config = dict(
    d_shared_expert=832,
    init_std_router=0.0114,
    beta1=0.9,
    batch_tokens=[32768, 65536],
    steps=9687,
)
Below are experts of layer 2 (counted from 0) of a mixture-of-experts language model. Rows are named router (the router's row for the expert) and show model dimensions 384-447. Each number is 500 + 40 x the weight over its row's rms, rounded and kept within 0 to 999. Numbers have three digits each.
After each expert's rows: "comes after" lists some tokens at least twice as common just before its tokens as in all text; "gets" lists some tokens that make up at least twice as much of what it gets as of all text. This comes from a sample of Wikipedia text that the model never trained on. Tokens count by the router's weight.

# expert 15
router:542573445523499399587485490540484516504453499456502496500461553508495472465470525507503478516511466498505534598504502473464537473514468469437473529541489537509374495537489485529502566514499528
comes after: "\n", "-", " a", "  ", " are", "'"
gets: "|", "'", " one", " New", " two", " High"

# expert 14
router:549477455533460424562461516549454521416474518468512513515514501532535500413511540449581506493465478473465479541506557561473666446497484473404496477534516565496539472499576457464535462483525533
comes after: " of", "'", " in", " for", " to", " at"
gets: " the", " The", " his", "The", "al", "s"

# expert 2
router:489490466463477400555511495553460460506418534469473503485446559491529483449493552517567509485495469509485507572497537508452478490494468529476463517501495531479374509497632526487474543516526586
comes after: " |", "|", ")", "^", "\"", "_"
gets: "\n", "  ", " by", "\n ", "{", " R"

# expert 24
router:521495542459502377550523497556538474438455496495505507478458538514482507452535559500534432414521493486495539549517495503482510490438430525517500507497448520566498478502523484477451502480534469
comes after: ")", ".", "  ", " 0", " =", "%"
gets: " |", "\n\n", "\n", "|", ";", ")"

# expert 3
router:532507509444471454530453468535449483444427501470485501515517513518494500422521509519583467442450421497513468533476550488456479518445452493463470509488478539503343515482550492453458529504631520
comes after: "-", "|", " 3", " 1", " 2", " 6"
gets: "-", "–", ":", " –", " —", " -"

# expert 29
router:475459490484593449542499530551464482457455528450520576557555535537512467467502479556561549490503471499445500568505520568519477527484516514459536560537467528492500474557480482518490565520554527
comes after: "\n\n", ")", " (", " \"", "\"", " Born"
gets: ":", "=", " |", "The", " has", "M"

# expert 0
router:528501527514517416543515475515441481469481559499538497505553535487545518484478510468504467445555439482531504588476501553472479512521455475479497511513559551497482480496560524526500493503548519
comes after: ".", "=", "\"", " U", " No", " However"
gets: ".", "\n\n", "'", "\"", " \"", ")"

# expert 20
router:540516500474496387596487479520481479537435500491478511503518575484527507450528535506583472469477468495504472513478497591493504506534468518420477549488505482492422459481527501478452520534598478
comes after: "\n", "-", "\n ", " 1", " Win", " MF"
gets: "-", " |", " -", " –", " two", " all"

# expert 19
router:519507466523436433527532487615430494478440517536503433469472512535482524503523527498470577402561469520479559571501538530500558502437480453483538486487484517497387488509514508487447521493529556
comes after: " |", "–", " (", ",", "|", ":"
gets: " 1", " 2", "1", " 3", "2", "0"

# expert 4
router:500543517476497405588477497517390481455398529505481496492481556507493506458506515490566472452500448510505491591519509512464496522507470506485470542469512518513382507491560496480450534545545532
comes after: "=", " |", "|", ";", " a", " on"
gets: "=", " that", " \"", " 12", " United", "  "